From a checkpoint of a small mixture-of-experts model trained on Wikipedia: width 256, 128 squared ReLU neurons an expert.
Below are experts of layer 10 (counted from 0) of a mixture-of-experts language model. Rows are named up (a neuron's input weights, with its number) and show model dimensions 192-255. Each number is 128 + 32 x the weight over its row's rms, rounded and kept within 0 to 255.
Before each expert's rows: a language model's description of what the expert responds to. This comes from a sample of Wikipedia text that the model never trained on.

# expert 10
What it handles: Middle pieces of transliterated Indian, Slavic and Greek names and words, e.g. Janambh-um-i, Rad-ul-ski, Varv-ara; also City, County, West.
up0 [138 196  91  57 110 170 104 133  87 107 133 203 114 173 153  88  98 158 112  98  47  99 134  71 121 138  65 170 152  98 122  95 105 123  65 134 217 144  91 146 141 107  56 102 135 102 169 191 147  78 139 117 108 131 131 122 192 105 153 147 167 151 117 184]

# expert 8
What it handles: Words and pieces after the, of or capital N that begin proper names, e.g. New, National, North, N-intend-o, N-ung-ali.
up0 [ 76 155 107  82 136 115 140 117 148 124 115 119 147  86 110 129 158 118 171 123 129 127 108 101 166 104 166  97 200 172 112 181 133 162 123 125 105 113 139 126 127 206 104  97 135 132 108 113 100 153 130 148 172 136 108 117 135 118 165 105 113 113 114 159]

# expert 4
What it handles: Table cell separators, closing parentheses after years in filmographies, semicolons, periods and section-ending line breaks, e.g. (1997), | 2013 |.
up0 [172 116 158 161 187 160 129 139 150 152 167  65 182 141 168 129  99 124 155 172 168  99 113  97 140 111 130 150  67 168 105 132 110 173 126 105 134 104 194  79 120  71 134 142 104  98 127 109 127 184 143 101 108  91 169 140 159  83 100 124 107 152  88 183]

# expert 2
What it handles: Middle and final pieces of personal names, often non-English, in cast lists and sports tables, e.g. As-lam, Sal-am, Sarah; also short function words.
up0 [113 137 149  73 131 116 191 126 151 102 134 115 164 128  91 108 110 125 164  99  94  75 119 116 127 132 140 206 127 146 111 136 160 108 149 146 104 117 110 110 141 149 112 121 149 127 119 132 133 106  82  99 183 124 149  68 185 144 126 104 119  91 126 183]

# expert 3
What it handles: Table cell pipes, heading equals signs and dashes opening list items after section headings, such as "== Species ==" then "- Naxidia".
up0 [177 123 206  91 101  72 132  92 112 174 120  83 135 130 115 150 125 151 136 151  68 168 113  92 152 106 221 167  99 117  37 129  89 131 170 130 132 174 158 139 131 114 128  38 164 103  71 114 117 146 123 131 124  94 165 194 149 164 149  82 148 100 229 111]

# expert 9
What it handles: Commas closing a noun phrase before an appositive or participle clause, such as "the capital, though" and "wrote to Jesus, asking", plus heading marks.
up0 [188 121 102 164 113  61 168  92 106 153 111 130 157 232  93 125 123 113  63  79 140  91 126 127 165  49 118 151  82 163 135 184  82 172 131 147 205  77  85 142 198 130 151 154 148 150 134 151 110 169 140 146  96 119 133 159 198 127 126 126 205 145 126 112]

# expert 1
What it handles: Single letters and short pieces that begin or sit inside words, mostly names and rare terms, such as ob-l-ong, neg-l-igence, Chern-ykh, plus " and".
up0 [ 92 141 138 103 100 110 145 102  83 145 114 123 172 106 158 101 161  94 101 122 218 123 126  94 102 183 143 126  56 185 200  98 149 183  86 111 157 173 109 132 141 125 130 174 164  89 153 100 151  82 131 138  67 165  87 138 141  66 106  84  98  64 119 119]

# expert 7
What it handles: Digits, years and the space before a number, as in "about 95 mi", "from 1956 to 1957", "1994–1995", plus "%" and "°".
up0 [135 139 141 131 128  75 145 169 140  85 149 201 161 111 123  94 104  82  74 168 118 108  82 146 121 133 116  98  94 107 136 116 133 156  60 140 121 153 101 144 154  34 116 168 183 108 142 100 143 193 121 102 117 153  82  82 115 102 136 102 139 144 156 108]

# expert 0
What it handles: Common content words and possessives in biographical and geographic prose, such as year, died, held, population, Minister, 's, first.
up0 [129 154 173  77 117 134 107  25 130 128 116  95 132  95 151 151  97 113 129  76 151 118 151 136 116 127 146 106  77 103  93 117 114 112 157  81 105 170  81 116 108 169 117 135 136  75 132 180 183 146 229 126  54 150 122 111 116 152 123 175 141 124 105 120]

# expert 12
What it handles: Past-tense verbs and modals after a subject or auxiliary in historical narrative, e.g. closed, abandoned, sold, became, began, would.
up0 [ 98 110 154 148 133 146 122 106 124 131 142 176 125 159 107 155 119 135 149 131 107 104  95 133 107 124  94 166 161 105  66  74 128 191 104  98 215 102 143 144 180 126 117 108  67  64 210 161 137 115  93 100 186 159 124 132 115 124  96  88 121 138 103 107]

# expert 11
What it handles: Suffixes and final pieces of content words, such as Marchion-ess, cler-est-ory, typ-ical, down-town, plus nouns like election, daughter, Cup, and digits inside years.
up0 [151 156 109 166  86  67  94 112 106 133 139 164 139 126 156  71 122  90 135 128 119 121 180 138 183  80  84 142 177 195 157 135 139 192 149 106 128 129 139  62 150 146 172 125 154 104 108 190  98 103 135 110 166 126 101 108 150 171 143 135  98 120 124 116]

# expert 14
What it handles: Final pieces completing adjectives and nouns, such as -ation, -ment, -ing, -ical, e.g. bizar-re, protuber-ance, char-ming, public-eng-agement.
up0 [170 131 164  88 106 112  99 106 158 149  68  83 140 151 114 109 159 109 127 131  82 152 107 115 153  66 122  95 187  82  78 106 118 108  69 162 121 176 128 136 186 151 109 112  60 103  97 151  88 125 122 111  74 134 169 118  93 156 103 125 118 192 124 169]

# expert 15
What it handles: Function words before a noun phrase, especially "both", "his", "her", "she", "all", "two", plus prepositions like "in", "for" and "after".
up0 [118 149 125  92  52 121  91 171  80 114  86  76  87 128 126 119 145 172  95 132 126 108 118 134 170 122  49 135 153 145 108 180 120 106 125  87 171  86 197 147 133 119  92 115  77 126  90 107 134 129 120 149  65 201 120 190 139  97 133 128 139 110 155 139]

# expert 5
What it handles: Prepositions and punctuation that open a following phrase, especially "with" starting an absolute clause (", with Jones grabbing"), plus commas, "by", "under" and "—".
up0 [118 137 135 152 153 127  93  93  94 137 156 109 110 109 123  94 158  95 138 106 141  76 103 125 144 141 163 184  76 123 175 124 125 161  94  73  81 122 162  63 112 119 147  66 125 173 123  62 132 107 152 126 138 140  83 118  62 124  94 123 228 127 198 123]

# expert 13
What it handles: Sentence-final periods and paragraph breaks, sentence openers like "On" and "It", and "that" after verbs of reporting ("reported that", "apparent that").
up0 [125 109 108  58 126 178 170 118 162  89 111  73  65  97 126 129  90 106 106  94  73  77 137  60 115 119 102 133 195 119  76 136 137  99 172 130  94 146 137 146 107 186 139 105 133  85 164 216 177 135 143 191 143 147 130 134 171 111 117 170 107 113 156 146]

# expert 6
What it handles: Inner pieces of European and Asian surnames and place names, often after a capital letter, e.g. Mats-un-aga, Jäm-t-land, L-ö-wdin; also United States.
up0 [191 135  66 154 114 101  74 172 171 181 118 163  76 185 100 147 104 112 129 197 126 135 119 110 121 148 113 188 129 143  86 143 105 112 151  60 125 119 123 146 122 164 127 141 121 100 114 136 122 117 120 158 161 117 101 104 154 126  97  88 121  72 106 105]